From a checkpoint of a small mixture-of-experts model trained on Wikipedia: 52.3M parameters, a softmax router.
Below are experts of layer 2 (counted from 0) of a mixture-of-experts language model. Rows are named router (the router's row for the expert), gate (a neuron's input weights, with its number), up (a neuron's input weights, with its number) and show model dimensions 0-255. Each number is 50 + 10 x the weight over its row's rms, rounded and kept within 0 to 99.
Before each expert's rows: a language model's description of what the expert responds to. This comes from a sample of Wikipedia text that the model never trained on.

# expert 1
It responds to: Place-name word pieces. Inner and final pieces of place and proper names, often non-English, such as -bury, -ville, -ford, Fukuoka, Bangor.
router:63 42 44 38 52 49 52 44 56 54 43 74 44 30 68 56 39 48 59 38 56 64 56 46 46 64 58 54 51 62 41 57 48 47 41 60 45 32 63 46 47 49 44 57 66 56 41 53 49 58 55 61 44 51 57 53 53 49 41 41 63 60 45 44 55 61 40 40 60 51 52 39 61 47 41 71 59 58 37 47 49 53 39 59 56 48 60 43 48 32 50 62 50 65 32 41 38 51 61 59 54 42 68 54 44 57 49 43 41 51 41 45 46 57 55 21 56 77 54 41 42 48 42 73 42 54 38 42 78 57 57 61 47 48 42 70 49 66 34 50 56 59 61 62 49 69 48 57 47 52 49 50 43 55 22 61 50 59 59 60 50 59 49 52 49 55 41 51 58 52 42 49 73 50 38 30 44 63 43 29 52 30 57 42 44 55 61 53 35 40 39 61 43 57 44 37 20 54 62 24 60 40 51 57 51 40 40 59 51 52 45 56 46 60 53 50 43 42 43 46 33 50 61 65 54 35 56 58 46 40 50 43 70 59 63 65 59 48 45 56 44 43 37 55 46 50 38 42 49 51 61 31 41 46 42 45
gate0:55 48 58 69 47 52 43 47 48 51 44 56 53 56 46 52 48 45 63 59 57 43 36 51 32 42 54 57 46 43 57 39 49 68 56 42 60 67 43 56 55 54 53 63 62 49 42 41 51 55 51 53 62 42 38 57 63 47 34 55 35 32 48 63 46 31 46 58 60 60 51 51 45 50 67 57 63 56 62 59 62 59 52 40 49 54 51 38 49 40 52 42 55 38 47 63 60 58 29 58 56 54 55 63 68 58 43 50 32 44 40 59 61 54 26 45 75 69 64 57 61 44 65 71 40 50 26 55 59 43 56 58 31 63 54 49 69 39 44 62 62 64 56 60 51 26 63 58 37 33 54 47 52 36 47 35 60 67 60 48 48 53 55 39 63 58 31 71 56 39 42 52 65 60 52 51 47 41 51 49 57 48 38 58 54 52 67 45 48 43 45 38 54 51 44 40 46 51 37 38 41 54 45 54 52 55 30 49 61 32 55 47 47 41 56 54 56 30 58 44 48 64 33 62 37 31 37 53 52 39 39 53 47 41 61 69 56 56 56 37 44 51 46 69 45 58 46 47 63 60 60 53 36 37 58 59
up0:59 54 57 50 38 37 39 52 61 56 34 46 46 52 60 45 48 43 58 52 78 42 44 59 45 44 64 53 51 42 68 57 47 50 54 29 53 66 61 52 54 53 48 67 60 46 34 50 58 43 47 50 62 39 54 50 58 56 27 44 47 60 59 46 51 44 51 49 51 63 38 49 46 47 52 60 58 74 55 59 86 49 47 48 55 42 65 56 36 54 62 33 63 47 39 48 41 69 53 54 54 42 51 62 59 58 36 60 32 52 47 45 51 63 27 54 53 77 61 53 54 54 65 71 28 43 43 42 75 41 47 58 47 63 52 41 56 50 44 75 56 72 40 60 58 48 67 55 27 51 61 53 52 41 48 53 51 54 41 45 53 50 38 50 63 62 44 64 51 43 47 56 53 59 41 44 57 70 49 47 61 55 30 46 52 51 57 46 52 52 63 35 45 65 50 47 46 59 39 36 54 60 59 53 40 59 24 43 46 59 54 55 47 49 56 47 58 46 60 40 38 59 45 55 44 35 48 58 53 42 47 57 56 66 49 58 65 58 41 40 36 45 49 68 65 48 33 44 59 56 66 46 50 50 53 57

# expert 21
It responds to: Name pieces in tables. Word pieces inside personal first names and other words in pipe-delimited sports and results tables, such as G-ust-avo, R-od-rigo, Gr-ass.
router:51 42 42 51 36 73 69 54 75 53 63 64 54 44 51 42 34 46 49 57 31 52 60 68 41 68 61 41 47 70 43 46 64 42 48 49 40 49 51 36 57 44 60 50 45 47 47 37 70 50 52 50 25 50 58 76 38 55 55 44 63 54 42 40 48 46 58 51 66 58 56 41 51 55 54 52 45 66 46 39 51 42 53 70 60 59 55 43 52 41 60 58 21 58 32 38 51 46 48 56 55 50 56 52 56 56 57 36 28 55 29 59 35 60 42 37 56 71 49 38 49 51 52 60 62 64 57 46 49 49 41 56 53 52 36 64 61 68 55 58 46 45 63 55 67 51 45 43 46 41 45 57 46 43 32 51 49 49 70 45 40 74 48 47 59 50 41 49 51 50 51 55 64 51 53 48 34 56 39 52 57 52 60 45 68 61 58 47 59 42 34 46 43 54 40 63 35 40 44 48 48 55 44 64 57 38 44 58 35 48 40 55 64 60 37 46 30 60 54 63 52 42 50 62 45 24 42 53 39 31 46 37 46 60 48 65 29 46 51 38 53 52 46 42 41 64 47 43 49 50 49 41 40 50 46 50
gate0:55 49 58 42 55 65 53 43 39 49 54 54 62 49 56 57 54 61 41 52 50 50 44 57 63 52 47 54 40 40 52 39 48 70 48 64 56 56 44 51 44 56 60 57 54 68 37 51 58 48 60 58 54 55 48 45 51 56 65 62 42 57 52 58 35 44 49 56 57 53 35 51 60 62 44 51 53 39 41 59 39 63 39 51 46 55 53 55 67 52 63 56 58 45 28 48 57 51 58 56 28 52 53 50 64 54 54 40 60 29 35 47 52 52 47 62 58 51 67 74 45 48 36 51 54 67 54 53 53 72 54 42 17 62 69 62 48 40 72 43 43 50 53 51 35 42 54 50 42 39 55 28 47 39 46 61 58 53 69 27 41 58 57 48 67 38 51 55 46 36 44 57 68 30 56 40 26 50 57 38 47 55 51 37 43 57 49 37 43 58 49 33 35 64 35 41 55 56 47 42 57 55 42 71 44 34 41 54 56 54 58 56 50 37 66 48 55 43 51 70 50 24 49 61 59 46 57 52 65 49 48 60 37 29 46 47 32 49 45 60 56 62 32 57 35 56 39 41 43 63 42 43 39 53 47 62
up0:47 35 30 58 40 35 63 51 76 43 47 30 34 45 35 42 54 55 54 45 61 50 54 45 42 53 55 47 57 54 48 56 42 32 65 30 51 49 36 38 44 49 45 33 54 50 63 46 44 48 36 34 60 42 49 62 44 41 33 41 48 39 39 45 61 41 46 45 26 61 69 53 38 43 56 55 50 54 55 49 53 37 61 46 64 48 50 55 39 48 40 61 43 56 73 53 60 43 39 46 66 52 49 36 51 49 56 43 44 62 61 58 33 39 34 43 45 56 42 53 60 56 72 44 45 43 44 52 50 38 53 51 73 32 46 42 60 59 30 47 40 36 63 34 50 57 60 50 50 57 50 61 70 63 55 46 48 48 44 53 63 30 37 46 33 61 48 57 53 60 62 44 36 63 47 57 63 40 47 51 51 49 43 56 68 34 61 57 61 58 61 61 58 44 55 59 50 48 47 50 42 44 57 38 64 54 65 44 49 41 51 53 48 55 31 56 42 60 52 24 43 74 48 40 44 57 48 49 32 49 62 39 45 58 45 37 72 52 60 58 47 39 64 53 48 40 65 49 61 35 58 49 59 43 42 45

# expert 59
It responds to: Inner word pieces. Middle and ending pieces of rare words, mostly taxonomic and drug names or foreign place names, such as Eucharit-ol-us, infixim-ab, Kazakh-stan.
router:53 74 37 55 58 76 44 40 48 60 46 67 40 54 55 56 39 35 58 32 55 58 35 70 48 68 60 50 39 62 35 31 56 56 22 46 67 45 55 53 43 39 45 67 49 61 41 60 51 53 57 82 48 47 52 53 42 62 57 33 59 45 43 54 53 45 46 54 53 44 41 45 65 55 45 58 55 43 44 47 66 51 60 51 73 61 49 53 63 43 74 53 54 49 50 46 45 41 48 50 54 19 84 60 31 55 55 55 53 57 52 44 51 57 46 45 67 59 38 49 52 47 58 49 49 52 54 48 52 52 50 53 51 65 58 44 51 47 58 54 49 53 49 53 59 48 56 26 58 38 50 42 59 57 46 53 51 45 43 46 59 60 39 65 66 24 65 29 68 40 59 40 57 44 50 50 45 56 51 57 59 42 54 60 55 56 48 47 58 47 50 42 32 62 52 48 45 53 63 45 43 50 47 56 44 42 47 48 49 52 48 60 52 52 48 57 51 42 49 67 40 34 48 62 54 57 46 41 55 34 55 40 36 59 54 56 26 50 46 33 58 44 48 50 67 54 31 55 55 37 55 41 49 32 36 34
gate2:54 54 75 26 55 41 36 59 48 63 63 54 50 57 53 50 69 75 59 51 45 44 57 41 66 42 52 56 40 38 51 38 42 43 50 44 52 46 55 50 42 41 45 57 52 48 67 44 34 49 51 49 60 59 52 67 55 60 38 44 53 48 47 53 61 24 45 55 52 62 58 56 39 49 53 35 36 50 40 47 39 34 61 40 48 57 58 51 25 46 36 38 45 43 45 48 37 53 61 53 63 57 51 57 59 35 40 61 52 30 68 54 44 57 41 44 47 67 61 44 47 37 46 58 49 56 44 55 49 55 68 43 52 60 57 51 65 48 51 59 45 51 56 52 47 38 57 47 38 46 53 34 49 49 42 55 68 35 55 33 39 39 64 58 51 48 52 56 49 45 70 60 39 59 50 48 50 43 39 64 47 59 51 61 36 35 57 28 55 39 55 48 57 50 55 52 47 66 81 46 56 77 53 73 60 58 42 54 49 61 48 37 50 65 76 34 59 47 40 46 62 58 60 48 50 55 54 44 53 58 52 67 54 51 46 60 43 55 58 50 36 58 31 59 40 50 41 52 47 72 56 40 43 58 33 32
up2:52 45 54 51 49 49 57 53 65 41 38 52 61 44 59 72 56 53 51 58 54 69 43 47 53 41 51 39 45 49 67 55 44 40 61 45 48 56 48 42 53 49 76 57 38 51 37 49 39 54 48 35 61 49 46 57 38 45 65 50 50 33 49 56 48 54 40 50 53 40 37 41 58 50 58 53 41 59 49 35 32 51 43 48 31 43 47 37 33 60 30 44 23 50 69 60 45 78 53 58 50 66 43 55 60 35 46 55 24 55 40 54 52 55 60 35 36 51 50 44 55 47 48 24 55 51 40 42 55 38 38 51 44 35 37 38 60 38 47 39 52 72 55 54 51 52 27 51 59 32 33 65 31 56 62 35 57 70 58 35 22 41 59 52 41 56 54 54 56 46 36 42 39 50 44 38 58 52 57 46 43 49 53 43 35 49 39 52 66 50 56 34 49 49 50 58 59 42 37 45 53 36 39 41 61 62 27 55 44 55 43 48 39 56 47 45 55 53 51 37 50 40 59 54 54 55 40 51 41 61 45 45 42 60 50 46 56 50 61 45 37 59 58 45 31 48 63 54 63 66 62 64 43 37 51 53

# expert 26
It responds to: Mid-word name pieces. Short vowel-heavy pieces in the middle or end of foreign names and nicknames, often inside quotes or parentheses, such as née, Affie, Avon.
router:42 50 54 55 33 55 74 47 54 54 46 65 40 42 66 51 46 51 43 55 39 61 40 56 32 66 61 59 52 70 34 42 51 41 36 44 35 50 45 36 44 35 48 61 45 60 54 58 49 40 54 62 39 36 51 75 41 53 61 30 59 52 27 42 45 56 49 37 42 52 58 45 48 41 56 63 58 61 37 55 46 62 47 60 47 49 43 50 52 36 48 64 28 50 42 52 56 40 51 42 76 47 57 57 42 60 55 26 59 42 50 57 44 55 39 33 65 66 55 47 50 60 53 49 54 59 58 39 49 56 58 60 45 56 31 53 51 64 52 60 57 59 40 52 59 47 59 40 47 44 42 37 49 48 52 52 47 62 54 49 54 63 42 65 68 63 45 41 59 46 55 45 64 58 59 35 44 72 34 57 56 35 50 46 65 38 66 48 57 39 50 49 35 48 49 43 28 59 68 43 46 48 42 45 73 47 41 45 45 55 33 40 57 71 44 48 51 50 58 61 49 41 65 66 60 37 45 52 43 26 58 33 45 42 56 48 33 58 30 52 46 46 35 63 44 56 48 46 44 62 65 48 59 50 40 41
gate0:50 52 36 59 42 26 70 59 61 52 54 29 46 45 38 45 53 61 61 49 49 49 53 43 51 56 60 63 56 37 47 44 61 51 65 63 61 56 37 57 25 34 65 38 51 30 55 46 38 68 50 61 69 48 48 47 61 61 43 53 56 36 55 52 48 52 67 58 58 44 38 43 55 34 61 51 44 40 56 62 25 66 51 34 38 52 50 61 54 52 30 46 42 39 49 45 47 64 58 46 42 69 36 60 50 54 58 65 53 51 54 47 55 55 44 47 44 46 65 52 46 58 40 72 36 38 46 39 31 56 47 47 42 61 63 55 46 43 64 56 46 54 51 63 48 38 72 38 47 39 33 50 58 54 48 50 76 56 50 59 56 62 73 57 50 74 37 55 41 43 47 53 43 61 58 50 63 31 63 35 57 50 29 44 46 42 41 55 65 49 53 48 62 41 47 46 58 57 42 48 47 57 48 31 58 54 54 69 56 48 47 47 61 38 63 34 37 53 39 47 32 64 46 36 49 59 42 56 56 47 47 61 63 42 58 55 48 45 42 48 44 51 55 62 42 49 50 63 56 59 46 46 64 66 42 42
up0:43 28 55 58 55 40 46 53 45 46 62 44 66 24 42 42 55 61 54 53 50 43 52 52 48 40 47 46 55 61 42 71 38 56 60 47 32 49 66 52 29 37 83 37 51 40 44 44 56 52 58 59 48 36 52 49 35 41 70 50 57 37 48 47 50 50 58 49 46 51 34 50 35 43 61 38 47 47 38 64 33 52 43 56 39 63 53 43 40 66 38 52 50 47 55 35 55 53 43 27 40 66 58 56 53 65 53 51 49 46 44 58 51 43 32 57 51 38 55 63 53 62 54 53 50 49 50 55 44 53 35 57 62 37 42 67 34 50 64 65 48 48 51 56 48 54 63 64 41 59 47 58 59 10 61 32 53 53 63 42 46 62 62 40 41 74 51 64 46 61 50 48 40 50 42 34 56 37 46 64 64 66 32 41 52 64 62 41 46 60 39 55 47 65 51 53 50 54 52 50 45 67 47 37 44 56 58 39 63 51 51 50 53 47 44 34 55 54 58 61 46 39 53 35 46 27 47 57 45 47 44 54 64 42 56 46 53 48 53 47 37 58 42 50 36 47 75 40 43 63 40 54 48 49 54 51